python train.py --d_model=160 --experts_per_token=8 --d_shared_expert=0 --normalize_top_k=true --init_std_router=0.00974 --tie_embeddings=false --train_tokens=432800000 --dataset="wikipedia_en"
Below are experts of layer 4 (counted from 0) of a mixture-of-experts language model. Rows are named router (the router's row for the expert), up (a neuron's input weights, with its number), down (a neuron's output weights, with its number) and show model dimensions 0-159. Each number is 50 + 10 x the weight over its row's rms, rounded and kept within 0 to 99.
Before each expert's rows: a language model's description of what the expert responds to; "comes before" lists some tokens at least twice as common just after its tokens as in all text. This comes from a sample of Wikipedia text that the model never trained on. Tokens count by the router's weight.

# expert 28
What it handles: Spaces and pipes beginning table rows before a year (| 1975, | 2011), plus section-heading equals signs and list-item openers.
comes before: "201", "200", "202", "199", " ", "198"
router:48 54 59 34 66 38 51 45 43 39 56 63 74 42 32 58 31 65 40 64 47 53 63 48 57 47 50 65 59 44 26 44 47 54 59 59 38 50 37 57 41 45 41 42 59 58 54 47 49 44 46 53 63 51 69 30 56 48 68 48 51 53 49 54 70 46 51 50 37 53 45 47 70 52 53 24 43 45 43 58 58 49 54 53 35 43 42 60 52 64 52 51 46 45 47 71 49 50 42 57 35 55 45 63 51 50 56 53 50 44 36 63 70 27 55 50 56 46 49 57 38 60 58 44 42 33 52 51 43 77 63 57 66 43 24 49 49 43 65 51 49 43 37 51 42 53 46 53 55 41 36 60 55 40 50 46 42 66 48 55
up1:45 44 50 42 51 53 51 50 46 56 38 56 54 53 61 36 51 63 44 49 56 42 36 52 58 37 54 57 46 62 30 53 42 49 47 41 48 55 47 49 61 54 29 50 40 45 62 42 42 49 72 49 70 55 43 36 53 67 58 46 62 67 46 46 53 50 48 40 49 49 54 31 53 73 41 53 54 37 44 46 35 57 40 42 52 47 48 59 71 60 52 57 56 54 60 48 45 58 52 52 34 60 51 63 49 50 76 57 52 40 57 59 60 44 47 29 55 49 39 33 42 32 52 40 37 64 29 37 31 72 37 51 52 33 64 54 59 57 46 51 56 69 44 44 63 53 43 67 41 51 76 49 61 57 39 35 43 60 52 46
down1:37 32 38 54 59 36 39 56 46 37 47 45 51 67 61 39 36 50 56 60 60 64 44 54 45 48 48 51 41 35 64 55 53 50 48 75 42 36 44 56 61 37 51 59 52 57 65 67 48 40 49 38 35 64 63 38 52 37 37 53 60 46 60 58 51 48 58 55 37 47 31 64 55 43 34 47 48 34 59 48 57 56 62 54 46 41 54 45 30 42 44 50 51 40 35 38 66 53 35 50 62 59 32 42 63 41 39 38 33 69 46 51 62 60 44 52 50 56 43 66 63 42 48 68 54 36 45 49 52 55 62 42 48 50 32 58 45 51 60 48 47 48 39 47 45 43 37 51 59 44 30 38 37 47 63 65 54 60 58 66
up2:52 59 58 57 46 17 52 54 55 42 27 67 53 47 42 50 41 55 59 46 31 38 58 51 42 38 47 43 61 37 33 43 63 54 51 57 37 57 62 58 51 47 55 55 39 66 55 35 53 63 52 32 50 61 49 58 49 50 51 48 52 47 39 64 57 46 54 43 42 65 49 51 56 50 62 63 61 38 42 33 57 64 63 48 67 58 61 42 46 35 66 64 32 41 52 52 67 50 57 39 60 46 60 55 63 36 78 58 38 47 60 44 44 50 53 67 57 34 47 65 37 63 52 35 55 51 60 42 52 47 71 62 47 63 41 64 53 51 37 55 55 46 55 57 48 35 53 56 58 63 44 59 67 50 42 54 41 45 50 52
down2:63 48 46 32 56 79 54 37 40 55 71 45 61 46 55 31 50 56 50 45 66 53 59 45 37 63 57 54 59 74 55 68 49 38 54 53 46 49 53 45 42 45 58 41 49 60 71 58 54 42 46 72 56 48 60 41 67 51 60 53 41 53 64 41 44 68 49 49 61 54 75 47 54 58 53 56 56 58 49 34 53 44 48 69 40 65 56 49 55 48 54 39 43 71 67 45 35 54 48 63 43 39 47 32 44 62 29 52 49 49 41 42 38 66 48 28 52 62 54 51 47 39 59 65 52 38 46 64 50 52 52 55 46 55 53 53 40 47 49 30 48 37 47 46 46 50 39 44 57 49 42 44 38 50 41 32 46 53 37 43
up3:42 32 43 44 57 54 50 38 65 48 68 30 62 43 34 56 59 36 55 46 47 33 50 39 68 34 47 42 54 47 54 34 59 38 63 49 63 46 46 44 46 31 46 50 56 51 55 58 71 57 57 56 50 34 42 59 53 49 51 36 73 46 51 62 62 51 63 45 58 32 45 56 47 45 53 38 69 44 48 46 50 48 58 42 55 56 53 45 58 60 58 27 63 45 54 50 50 57 62 39 42 46 43 59 37 49 48 41 23 61 51 45 74 46 46 57 54 48 66 61 43 58 41 52 49 52 58 44 70 39 73 46 36 44 45 56 45 39 61 51 63 45 47 44 49 53 39 43 69 47 48 61 22 47 63 45 45 53 55 47
down3:48 45 54 75 59 47 52 59 38 61 37 45 49 65 52 44 43 45 53 54 44 55 43 52 58 61 52 60 45 46 55 68 44 74 42 43 28 50 57 59 53 61 37 40 44 53 56 57 44 47 62 38 61 48 54 51 54 42 50 66 32 57 54 39 40 44 57 57 67 60 64 48 64 37 41 60 33 45 64 73 60 58 45 39 42 49 57 45 29 49 49 69 42 61 54 49 43 47 50 58 51 42 39 43 68 55 41 63 45 38 24 58 46 51 51 57 38 38 55 36 59 38 46 39 49 51 64 43 38 53 57 40 56 44 63 45 49 66 37 72 59 62 47 43 72 47 51 46 43 55 42 43 60 46 39 67 65 36 45 46

# expert 31
What it handles: Digits, spaces and pipes inside table cells of sports results, times and statistics, such as 1:50.20, 0, 98.6.
comes before: " |", " ", "0", " |\n", "1", "."
router:52 42 52 50 45 55 50 45 53 55 41 59 66 40 58 40 51 46 49 56 40 48 58 42 42 57 48 60 57 63 49 46 54 52 50 58 35 45 45 54 47 49 40 34 61 39 55 36 38 37 50 61 35 47 56 46 31 49 71 48 52 39 46 40 58 52 59 69 43 54 46 33 34 56 48 49 49 49 42 51 57 42 72 46 30 53 46 52 55 51 41 50 44 61 53 39 61 48 60 45 58 61 52 51 49 53 54 60 49 48 32 60 69 21 51 44 51 43 39 46 42 63 27 54 41 31 39 42 45 57 45 40 45 40 51 43 51 38 47 64 48 54 31 55 49 46 78 59 67 37 32 72 58 53 43 18 56 64 53 62
up5:31 50 56 57 52 41 72 62 61 50 42 44 38 55 40 34 63 47 61 63 46 58 44 57 41 55 64 48 54 42 46 43 47 51 51 52 64 66 46 52 54 56 66 37 44 51 53 42 60 48 28 41 35 51 45 48 47 30 48 41 62 64 62 51 54 58 45 56 49 63 42 69 50 39 55 49 46 59 64 33 64 49 36 44 50 62 61 50 40 40 40 44 43 61 44 60 51 61 66 64 53 70 63 42 61 47 37 64 54 54 48 68 59 48 57 50 51 56 31 59 66 56 52 46 53 39 61 48 50 34 59 49 47 46 66 31 52 45 53 56 46 68 55 56 39 46 52 74 54 16 48 46 33 47 57 42 44 47 53 62
down5:53 49 37 61 42 37 38 56 67 52 60 53 48 50 29 57 51 41 63 77 69 46 32 54 42 54 45 40 47 45 52 73 36 48 41 36 58 60 56 46 65 50 48 41 43 38 49 48 43 50 57 29 49 44 42 43 51 46 49 42 58 33 41 55 45 55 54 60 83 40 54 64 39 36 43 65 48 52 56 33 43 38 49 57 51 57 60 53 60 68 39 55 68 61 40 59 55 54 40 33 49 62 53 62 49 35 66 60 65 47 38 33 53 51 46 50 37 51 47 50 46 53 55 40 54 55 58 52 69 46 76 53 42 53 32 42 57 53 43 57 46 45 55 60 43 42 62 38 46 41 46 46 40 40 39 50 47 54 52 35
up6:50 47 51 42 58 54 61 53 58 42 24 43 57 40 50 65 37 49 54 57 37 62 51 64 44 59 35 60 34 44 45 40 55 50 34 75 41 52 37 66 42 48 51 55 59 39 48 61 62 60 43 50 35 47 54 40 50 56 45 47 63 52 49 62 40 55 53 49 59 68 51 44 50 47 41 54 40 44 38 53 70 55 59 38 39 35 50 59 35 55 57 57 62 63 51 53 38 56 43 20 58 46 53 30 68 55 42 51 47 60 37 58 61 63 45 68 37 49 55 44 46 79 35 61 62 38 50 54 63 62 43 56 38 52 52 54 51 39 51 70 50 50 61 48 50 47 58 55 41 68 59 58 54 50 54 36 49 45 62 66
down6:34 46 60 49 40 48 58 49 58 38 69 58 54 48 38 69 47 47 60 39 61 50 49 37 41 53 57 53 47 42 44 45 54 59 42 47 52 80 38 41 61 55 48 69 51 46 68 51 49 44 62 65 56 50 45 63 62 47 47 62 63 51 50 54 59 53 45 41 46 44 50 42 59 58 32 52 42 35 43 30 51 59 41 52 45 67 51 54 35 28 42 36 60 50 42 48 55 54 49 45 36 53 43 46 40 45 34 34 63 60 57 50 60 56 49 39 50 50 49 41 49 28 64 48 48 23 67 64 68 59 41 59 64 54 31 74 48 34 51 52 56 41 50 55 61 54 44 38 49 53 34 36 32 51 54 49 60 43 38 50
up7:35 57 61 45 63 53 59 54 55 52 51 44 43 49 43 45 51 37 56 38 52 27 64 46 34 50 49 54 63 51 60 62 58 41 55 41 54 46 66 53 29 68 27 42 56 48 64 61 60 50 40 50 49 45 55 56 54 50 55 43 38 38 42 33 55 29 58 52 38 66 26 42 42 51 59 38 44 51 67 52 50 46 28 28 57 45 52 43 27 44 38 33 46 44 68 60 51 45 49 56 50 40 72 48 65 55 40 58 55 60 50 60 40 62 41 53 49 54 36 58 51 40 55 45 44 53 49 54 40 63 39 57 51 38 52 56 61 42 36 41 60 46 36 40 63 66 43 40 42 52 61 62 58 33 52 45 39 49 39 36
down7:59 55 56 42 26 44 49 46 53 35 47 65 43 54 42 63 52 44 40 71 54 59 54 37 50 46 43 35 43 37 63 47 51 43 42 56 45 55 57 56 55 51 41 38 37 42 35 43 51 52 74 57 28 46 46 56 46 56 61 60 49 29 54 47 75 50 53 46 50 39 49 52 46 51 43 42 46 66 53 36 47 54 41 70 60 43 45 42 65 49 67 62 57 53 45 57 50 66 64 36 55 51 40 39 49 58 58 50 39 53 58 42 57 55 49 66 58 60 49 42 41 53 49 46 44 50 61 28 58 39 61 44 57 50 40 30 58 44 43 36 47 18 48 59 54 49 63 38 33 51 38 49 54 64 22 35 57 53 46 53

# expert 19
What it handles: Nouns for places, buildings and organizational units, often after "the" or "a", like building, village, School, station, Division.
comes before: " of", " in", ",", ".", " and", ".\n\n"
router:49 57 55 37 70 42 63 33 53 63 44 63 40 49 44 37 51 56 42 46 50 56 50 35 54 67 30 57 56 49 46 36 41 39 37 55 65 70 54 56 41 37 38 37 45 46 57 38 60 57 46 59 37 23 50 48 48 37 64 34 56 35 38 42 54 50 47 20 53 63 51 45 44 39 47 42 33 45 57 42 50 59 70 35 62 51 49 53 52 42 41 46 59 59 68 61 63 45 56 61 49 55 53 58 51 49 44 64 50 43 53 43 49 36 51 44 57 45 44 32 68 62 46 58 54 51 48 36 53 51 63 36 35 40 32 47 46 47 55 41 45 70 50 58 51 40 54 57 45 30 32 61 57 45 44 38 54 52 57 51
up1:56 53 49 39 46 60 64 40 57 43 50 49 44 54 39 60 55 65 40 38 53 55 47 52 32 47 56 46 59 46 53 46 53 49 42 44 52 50 59 50 60 47 29 69 39 47 77 43 59 57 45 44 57 58 47 41 52 46 65 46 50 55 63 48 47 31 34 38 40 72 49 39 39 53 50 40 45 60 57 45 51 64 55 44 48 42 55 61 51 52 47 44 35 68 60 42 38 34 50 40 64 53 53 48 28 51 36 57 38 44 56 54 56 66 47 54 71 39 41 57 51 60 42 44 56 49 67 34 51 60 53 25 68 45 53 48 36 58 59 33 60 46 40 75 65 60 62 37 54 48 50 33 62 73 64 47 56 45 59 59
down1:38 59 66 52 44 48 51 52 54 49 68 43 44 44 43 70 56 57 45 59 49 47 57 51 30 69 55 31 24 68 60 30 60 51 59 53 45 48 56 51 64 47 59 55 59 46 71 59 35 31 48 70 48 45 76 56 71 46 40 56 45 39 68 40 49 70 63 38 51 44 49 60 58 43 49 50 49 59 46 40 44 43 44 61 42 58 47 54 52 52 50 65 51 53 58 44 64 44 55 50 53 35 39 51 51 50 57 46 67 49 60 54 47 46 68 49 65 58 53 46 35 51 57 36 55 62 36 54 56 35 53 58 50 43 51 64 53 46 67 66 50 36 46 53 50 51 70 47 47 40 56 31 33 63 43 47 49 65 52 61
up2:39 53 50 38 43 53 62 54 52 53 49 69 33 54 41 48 57 41 32 62 50 50 54 28 73 40 40 57 34 33 63 48 48 61 50 61 52 56 52 39 62 59 60 55 46 59 52 44 52 51 62 42 44 51 41 38 42 43 58 37 40 46 45 65 47 55 38 45 32 54 33 38 42 53 58 34 52 21 53 51 56 50 59 44 64 70 44 55 49 34 34 47 48 32 34 64 45 56 51 68 35 44 61 44 56 34 63 57 56 68 45 52 33 40 41 41 60 56 48 49 55 45 45 41 58 36 52 44 54 45 76 49 51 51 57 34 52 44 64 45 52 64 53 45 62 58 42 58 57 45 33 36 40 47 41 45 59 47 35 50
down2:25 44 42 58 53 53 56 59 61 54 31 46 36 43 49 61 50 36 37 46 37 60 53 48 60 58 42 25 43 50 47 52 47 32 46 40 59 55 56 56 62 43 37 49 43 47 35 65 45 57 43 23 43 47 41 45 62 30 42 33 39 58 53 60 38 58 50 41 49 67 60 56 52 53 45 59 39 39 49 38 37 47 52 45 62 43 48 58 62 37 43 42 34 64 56 48 41 43 32 51 50 51 43 51 73 41 58 52 41 48 55 36 44 45 41 48 57 39 39 52 59 31 39 53 55 46 34 27 67 57 56 53 31 56 45 53 41 54 45 39 52 61 63 61 51 48 37 45 46 41 41 46 53 47 40 64 66 34 57 37
up3:50 61 60 35 44 46 48 59 54 48 41 58 52 38 43 42 43 44 53 61 64 55 60 35 42 55 31 51 52 61 59 57 50 53 50 46 72 66 44 40 54 45 51 40 41 39 55 39 53 47 66 33 45 33 49 43 63 44 77 53 43 46 37 66 45 46 74 44 33 37 55 39 53 60 53 42 39 47 48 60 56 32 59 55 58 64 48 38 59 46 41 34 42 66 47 59 65 61 42 34 58 56 60 44 58 55 54 51 58 44 31 33 47 66 53 53 52 42 38 68 42 44 74 38 73 45 44 44 56 54 40 44 52 53 61 55 56 61 73 51 58 66 41 39 52 62 53 43 47 42 61 52 63 56 58 43 55 46 40 50
down3:49 44 58 49 58 35 51 44 47 42 57 57 42 52 46 56 51 73 51 37 44 21 45 48 50 51 75 44 49 52 65 53 77 46 57 68 43 43 52 43 32 58 52 59 35 44 59 48 41 33 47 55 35 68 42 69 50 59 43 58 70 59 48 28 45 46 31 49 47 47 50 55 52 53 46 48 54 41 56 57 59 57 50 63 35 33 50 54 55 77 46 54 58 40 63 49 51 54 50 59 49 52 48 63 45 47 53 35 44 50 74 59 50 43 66 38 55 40 61 40 48 49 49 45 38 45 49 42 36 70 57 59 42 38 50 54 58 37 48 57 51 60 39 64 50 53 27 46 44 47 63 33 55 33 50 48 35 55 49 49

# expert 63
What it handles: Word-final suffixes like -ing, -ation, -duction, -ification and -ity closing nouns and verbs: Block-ing, Poll-ing, dep-artment.
comes before: " of", ",", " and", "\n", " to", " for"
router:63 55 66 37 58 71 71 43 31 55 44 60 45 37 38 35 56 53 35 54 52 48 48 51 53 52 33 55 52 60 48 51 37 43 42 45 63 38 43 56 37 35 57 32 52 67 45 47 55 48 41 42 34 44 46 32 47 50 52 45 58 42 56 47 72 47 49 47 48 51 50 46 65 35 72 53 29 52 57 39 58 44 62 53 50 49 58 55 47 54 40 52 47 54 67 37 55 57 49 54 50 66 39 44 49 70 58 40 48 51 43 47 54 38 34 53 33 36 48 37 46 56 31 62 40 56 45 56 60 60 68 40 65 47 39 48 44 40 68 44 53 51 42 58 50 24 67 52 55 51 41 64 68 52 57 44 30 48 43 56
up1:55 60 45 49 61 58 48 27 43 44 43 46 36 52 44 36 62 34 54 58 61 61 42 44 63 41 52 59 43 43 30 40 47 45 54 39 43 25 45 49 56 37 30 45 49 53 43 47 44 46 49 56 45 29 47 46 44 62 45 54 69 43 69 44 54 66 52 44 48 64 49 49 51 42 54 48 41 67 39 38 35 60 69 43 47 44 43 46 40 43 56 53 61 43 40 55 51 59 54 53 57 53 39 46 48 59 44 56 71 64 31 52 52 46 57 57 33 61 32 44 45 51 36 57 55 55 62 49 60 54 38 44 49 30 34 36 62 56 65 41 33 41 63 35 64 37 61 47 52 28 39 52 31 51 55 47 35 56 57 41
down1:66 43 47 37 46 59 59 58 56 55 54 40 56 57 49 40 29 61 63 45 41 50 40 32 43 51 50 43 47 55 52 37 68 56 40 48 62 72 55 44 29 65 28 52 47 68 52 68 40 40 55 35 28 60 39 41 53 59 52 48 56 46 46 51 48 35 35 69 46 49 46 45 43 50 38 63 53 51 49 40 60 44 25 49 72 45 63 53 47 48 53 41 43 59 53 39 46 52 41 64 53 41 42 50 40 48 65 58 43 36 43 36 52 50 60 49 61 45 41 84 58 55 30 41 49 51 45 45 46 55 53 47 65 60 67 52 46 45 54 35 59 64 41 61 36 40 55 41 41 51 42 54 51 35 43 37 49 51 46 46
up2:64 68 65 51 64 55 55 48 74 37 52 49 50 78 48 27 56 54 44 62 48 61 43 69 52 58 43 62 47 40 52 51 39 32 58 59 46 54 59 57 43 55 50 42 63 45 21 48 52 62 40 63 51 38 56 54 37 54 55 46 41 47 45 39 41 38 47 51 47 40 54 47 31 61 32 50 51 37 57 44 60 66 59 49 63 48 55 47 47 25 57 49 64 42 48 48 36 47 65 47 44 37 42 47 40 47 51 49 54 35 59 52 40 55 66 59 49 61 61 54 40 70 45 33 37 37 53 64 35 62 41 45 72 40 48 51 54 48 45 58 58 56 32 57 54 43 51 53 35 40 67 45 47 47 51 53 48 58 51 46
down2:52 43 49 34 51 63 54 48 61 46 57 49 59 49 52 45 50 38 33 49 61 17 55 48 50 51 59 40 60 71 52 38 60 63 42 54 51 50 34 60 58 39 46 48 44 50 59 51 66 44 76 36 57 65 52 59 55 52 55 35 54 58 52 40 76 45 51 38 58 46 54 70 47 24 47 54 59 52 41 52 37 48 44 49 61 47 50 49 38 38 42 55 54 34 74 51 53 61 37 58 68 61 42 37 44 49 59 60 42 75 61 47 52 49 43 46 41 46 43 47 66 67 54 46 50 60 46 52 49 61 57 57 37 54 53 40 36 45 31 52 46 40 38 57 35 38 60 33 65 57 45 47 54 61 39 56 52 44 51 50
up3:42 50 49 39 47 77 43 51 28 52 56 61 48 68 46 60 43 56 45 57 43 55 59 29 44 63 39 55 28 65 51 53 51 51 39 46 47 44 46 62 52 52 58 51 59 52 42 46 60 40 57 30 59 50 40 62 65 49 63 31 59 67 63 43 42 39 49 52 45 32 41 51 49 42 46 51 49 55 52 64 74 55 31 48 57 54 41 51 45 46 47 59 59 65 49 62 72 55 38 66 47 47 52 49 40 42 61 50 42 49 28 28 57 50 63 52 45 36 59 48 50 41 42 50 57 46 49 31 50 35 38 48 50 63 54 49 52 46 58 31 39 70 46 49 47 43 61 66 29 63 55 60 39 47 56 65 53 47 46 60
down3:41 41 46 53 40 49 37 57 44 52 31 45 42 44 68 40 65 52 47 73 59 47 27 67 54 34 59 42 57 35 65 62 61 52 45 37 56 56 66 50 52 27 43 56 42 51 35 50 47 55 47 22 71 49 65 40 49 53 62 53 56 46 50 37 72 50 45 48 37 51 52 39 50 51 43 40 47 39 40 59 43 48 51 39 51 34 64 45 54 42 39 51 34 55 63 33 39 54 53 56 53 59 49 46 40 37 37 52 52 57 38 42 53 44 37 56 59 51 44 62 60 43 56 43 55 75 47 58 50 47 58 63 45 42 63 63 62 60 41 50 54 50 49 54 64 51 56 42 69 51 70 54 45 52 56 69 36 43 51 42

# expert 12
What it handles: Closing == and line breaks after headings like See also, paragraph-ending periods, plus capital T and words like name, known, species.
comes before: "==", "-", "===", "The", "|", ":"
router:45 63 61 43 59 59 59 41 45 43 54 65 58 52 43 35 44 60 34 43 40 35 51 30 43 56 51 55 57 56 41 44 47 34 66 64 54 63 64 52 37 41 53 53 49 36 63 38 34 42 48 55 51 46 60 54 47 48 52 37 72 63 40 34 68 52 44 42 68 66 60 39 50 44 50 57 40 62 51 42 65 69 54 41 19 41 39 56 51 71 58 62 37 34 47 62 82 42 54 44 46 44 44 58 53 53 36 62 44 52 59 56 54 42 49 50 44 52 56 46 31 55 41 51 41 52 39 36 26 40 54 50 50 45 43 42 47 54 38 54 50 55 59 62 57 33 56 41 48 51 52 57 45 40 45 37 53 58 57 45
up0:55 49 50 55 47 62 50 48 59 25 45 60 54 43 52 63 32 46 32 52 47 48 55 64 42 41 40 67 42 46 43 24 46 44 52 69 63 64 51 44 57 46 42 63 49 39 36 43 50 40 27 38 64 41 46 44 46 30 35 54 73 49 35 36 50 53 48 49 42 50 50 52 52 47 54 46 34 55 40 45 64 58 58 48 33 49 51 49 48 60 67 60 56 34 50 56 63 42 67 47 47 48 43 45 47 48 55 57 64 55 55 63 48 52 47 52 45 60 66 54 51 48 45 47 42 55 60 53 61 72 47 53 55 65 13 37 50 64 44 47 35 33 48 54 41 43 59 70 48 46 38 54 39 33 53 57 53 51 39 56
down0:61 36 72 51 47 68 46 47 22 40 39 53 54 42 29 47 59 56 45 58 53 35 52 59 57 36 46 52 51 34 46 58 35 38 51 36 59 61 42 54 55 33 60 60 59 44 50 52 49 43 55 50 55 41 44 44 48 56 42 42 43 44 59 37 49 67 25 47 40 68 45 61 64 57 54 56 44 46 56 59 34 48 46 42 54 38 46 63 53 50 57 65 69 64 56 52 41 52 39 51 51 57 23 68 51 56 49 31 58 47 66 34 49 29 41 51 49 53 39 44 44 46 57 45 63 52 42 42 23 45 46 38 42 57 46 51 56 54 46 25 63 54 58 61 53 64 44 40 54 51 57 54 59 52 50 58 42 35 44 47
up1:35 60 61 48 40 53 71 57 54 51 39 45 51 62 49 46 54 37 52 56 57 54 49 43 33 45 53 53 32 72 54 61 56 42 35 47 58 66 52 65 47 43 46 50 46 68 48 53 51 66 39 32 39 67 51 43 45 51 51 55 54 42 51 57 58 45 40 52 70 70 48 39 42 49 49 55 65 64 38 34 55 63 29 65 48 38 43 31 36 61 47 51 52 46 41 35 65 61 36 49 43 49 30 55 51 50 53 44 52 55 54 53 61 28 70 38 45 53 57 41 36 49 50 44 37 69 47 65 56 46 49 41 43 52 41 27 59 54 39 38 40 61 40 60 35 53 64 42 43 51 62 66 43 52 48 57 51 52 38 41
down1:60 65 59 48 61 35 42 54 41 57 53 51 58 57 61 49 55 57 71 54 48 50 70 41 40 64 45 58 52 38 64 61 50 57 40 58 45 48 55 39 50 38 43 40 48 57 55 33 48 48 54 53 58 41 43 47 65 45 31 45 44 48 71 44 48 53 62 63 61 60 55 53 36 55 55 44 49 54 49 44 61 35 63 52 46 50 48 54 55 52 52 60 56 34 41 62 52 52 39 67 57 60 48 61 44 63 65 49 60 53 50 32 33 67 47 54 36 47 47 46 50 51 68 78 60 58 63 57 50 35 43 60 43 56 63 47 45 50 46 65 42 44 44 30 37 49 71 35 42 55 76 47 30 62 61 54 46 67 59 32
up2:54 52 59 50 49 49 62 51 54 57 70 41 47 69 53 48 54 62 42 41 45 62 55 57 48 69 48 57 51 40 28 50 74 42 46 40 61 41 44 38 36 59 42 45 68 53 64 54 40 51 60 62 48 56 58 58 48 48 54 48 71 40 62 49 59 51 41 44 48 39 56 61 45 54 47 29 50 59 39 49 68 64 69 52 24 50 43 27 48 42 50 37 27 54 70 60 36 45 56 38 56 43 46 52 47 57 34 40 50 45 39 48 41 57 47 42 52 41 53 48 49 50 49 53 57 58 59 36 55 47 26 29 63 47 50 57 49 45 50 45 47 50 64 65 62 63 62 30 70 58 42 60 38 51 44 55 61 51 43 44
down2:47 56 46 40 60 54 34 54 78 47 70 39 49 32 66 64 64 45 53 42 74 35 66 47 46 62 52 48 60 53 43 47 63 60 32 49 41 56 59 55 39 46 48 35 56 51 43 43 51 56 45 66 44 21 35 40 59 60 35 59 38 50 49 53 56 54 51 55 48 32 68 64 50 55 34 36 64 55 53 55 55 65 50 55 54 59 56 65 63 42 36 48 61 51 44 42 67 48 57 61 58 46 52 42 48 43 54 48 56 53 41 55 46 60 57 40 63 56 47 61 45 49 33 56 52 37 51 75 69 35 58 56 62 61 48 57 68 57 42 47 37 48 56 32 52 40 50 58 64 47 47 51 51 47 52 59 51 60 55 38

# expert 3
What it handles: Second pieces of capitalized names after a lone first letter, as in R+en(frew), R+al(ph), and short capitalized words like Red, Fin, Brown.
comes before: "-", "ing", "er", "s", "ers", "e"
router:56 57 59 49 63 39 67 43 51 53 54 41 61 52 45 38 36 46 57 36 40 68 43 43 45 59 46 66 59 34 62 50 53 39 54 56 45 66 46 54 42 34 55 48 41 58 69 51 29 45 48 48 40 42 53 45 48 69 75 45 41 60 48 53 57 29 43 44 35 54 60 55 71 59 56 55 59 59 45 48 58 64 50 39 34 63 42 63 63 52 66 36 45 50 52 48 67 42 56 58 46 35 47 62 37 43 36 41 60 34 26 56 45 58 45 44 48 47 31 41 47 66 51 59 44 38 38 38 40 62 59 32 47 50 48 52 53 52 62 53 59 45 32 58 67 44 50 52 42 51 38 57 51 47 62 44 34 52 38 60
up2:44 44 57 44 52 58 37 46 49 46 44 55 48 58 51 21 55 63 42 46 45 66 52 63 32 48 50 57 73 46 59 62 53 50 50 61 49 26 53 53 32 32 43 60 61 40 43 57 49 58 65 50 59 48 38 34 50 49 68 44 60 55 52 48 43 49 44 52 45 46 64 71 54 53 55 52 39 52 60 39 54 62 41 62 55 46 44 57 51 47 46 32 43 64 59 43 47 53 54 34 50 57 46 48 57 58 58 57 53 59 51 53 43 50 38 58 49 45 66 32 25 54 58 52 61 63 65 54 31 56 49 41 44 69 51 51 33 34 59 43 36 63 47 55 54 41 52 56 43 41 32 50 50 60 79 48 58 45 58 76
down2:52 61 49 56 46 45 47 42 53 48 27 76 61 78 40 45 48 72 52 31 55 55 64 50 51 56 56 61 38 56 54 75 48 35 36 34 59 56 46 35 41 43 67 50 43 41 40 50 63 57 36 46 41 47 50 54 58 41 38 49 57 49 40 54 54 53 63 54 39 48 40 33 44 42 34 65 55 58 58 42 60 40 58 69 46 55 61 35 47 44 59 44 47 37 31 50 39 53 45 49 53 36 48 48 45 59 41 38 30 55 39 48 39 50 60 52 52 44 45 56 51 60 69 49 55 59 62 45 49 44 44 56 40 64 83 46 46 52 45 29 46 54 48 63 49 48 48 40 42 45 44 63 35 51 45 48 57 44 60 59
up3:51 55 39 56 50 53 54 47 40 57 62 48 66 29 59 45 58 59 45 34 47 49 44 62 35 57 48 66 41 30 53 43 46 44 35 55 43 43 54 49 50 65 58 57 32 54 45 46 49 62 50 44 58 61 48 74 36 39 46 41 26 49 44 53 65 48 34 54 44 36 55 51 61 64 57 47 47 61 53 42 45 69 54 27 42 47 43 58 61 46 50 38 65 46 56 48 50 49 48 69 57 35 50 40 37 52 52 65 68 60 48 42 37 42 50 46 51 47 24 50 58 62 56 53 22 49 52 48 62 47 54 44 38 51 63 73 46 69 70 43 46 54 45 60 60 45 63 38 36 52 41 60 56 47 53 47 56 45 51 40
down3:61 54 54 27 44 58 41 59 42 52 44 55 45 54 56 51 36 54 55 35 63 41 39 66 66 61 43 37 39 48 66 48 45 39 43 58 43 55 61 47 43 60 43 55 34 64 43 55 64 54 48 53 47 45 35 44 34 56 60 55 58 63 34 67 56 47 36 39 42 52 37 60 56 33 46 59 50 44 44 61 58 57 50 68 34 39 45 14 39 53 45 45 50 65 50 61 38 59 38 49 29 49 56 67 42 56 54 42 36 44 71 52 56 65 43 33 62 37 64 50 56 64 43 62 61 48 46 55 33 58 41 47 47 54 56 40 49 50 49 60 53 55 54 37 33 67 34 50 63 49 48 52 48 39 49 38 49 50 45 55
up4:46 64 38 56 62 57 50 35 54 59 49 65 63 57 72 46 40 41 61 53 28 49 44 55 50 46 39 71 46 46 36 55 45 61 44 48 60 22 44 59 45 37 35 59 57 52 61 47 56 62 41 51 47 55 50 49 54 29 66 43 45 56 67 52 57 40 54 55 39 37 44 46 69 45 59 50 59 48 62 56 34 44 50 54 47 54 64 47 58 19 54 62 54 49 49 58 72 62 60 53 38 47 40 73 44 55 44 63 60 72 41 55 43 69 60 47 49 49 59 60 65 43 36 46 41 44 48 49 46 53 39 25 47 44 46 39 52 46 59 58 59 56 45 49 47 43 63 42 64 52 60 43 48 46 57 37 59 56 46 52
down4:39 52 52 43 58 35 44 61 35 73 48 53 57 63 53 49 50 64 45 54 51 60 45 54 41 63 35 46 55 55 53 44 34 58 51 67 61 32 52 60 49 67 44 29 62 58 60 55 52 38 52 41 46 49 53 61 58 53 54 42 52 45 47 51 57 70 42 71 57 56 57 34 50 56 50 45 63 50 55 30 65 49 46 46 65 47 38 49 62 47 39 46 56 68 39 40 52 58 31 48 50 58 51 53 54 56 41 64 45 58 35 42 50 32 37 41 34 52 22 65 49 50 64 55 63 66 54 33 28 57 50 50 30 60 53 58 60 58 58 57 52 49 63 36 47 34 36 69 52 59 47 42 37 60 57 54 61 44 50 49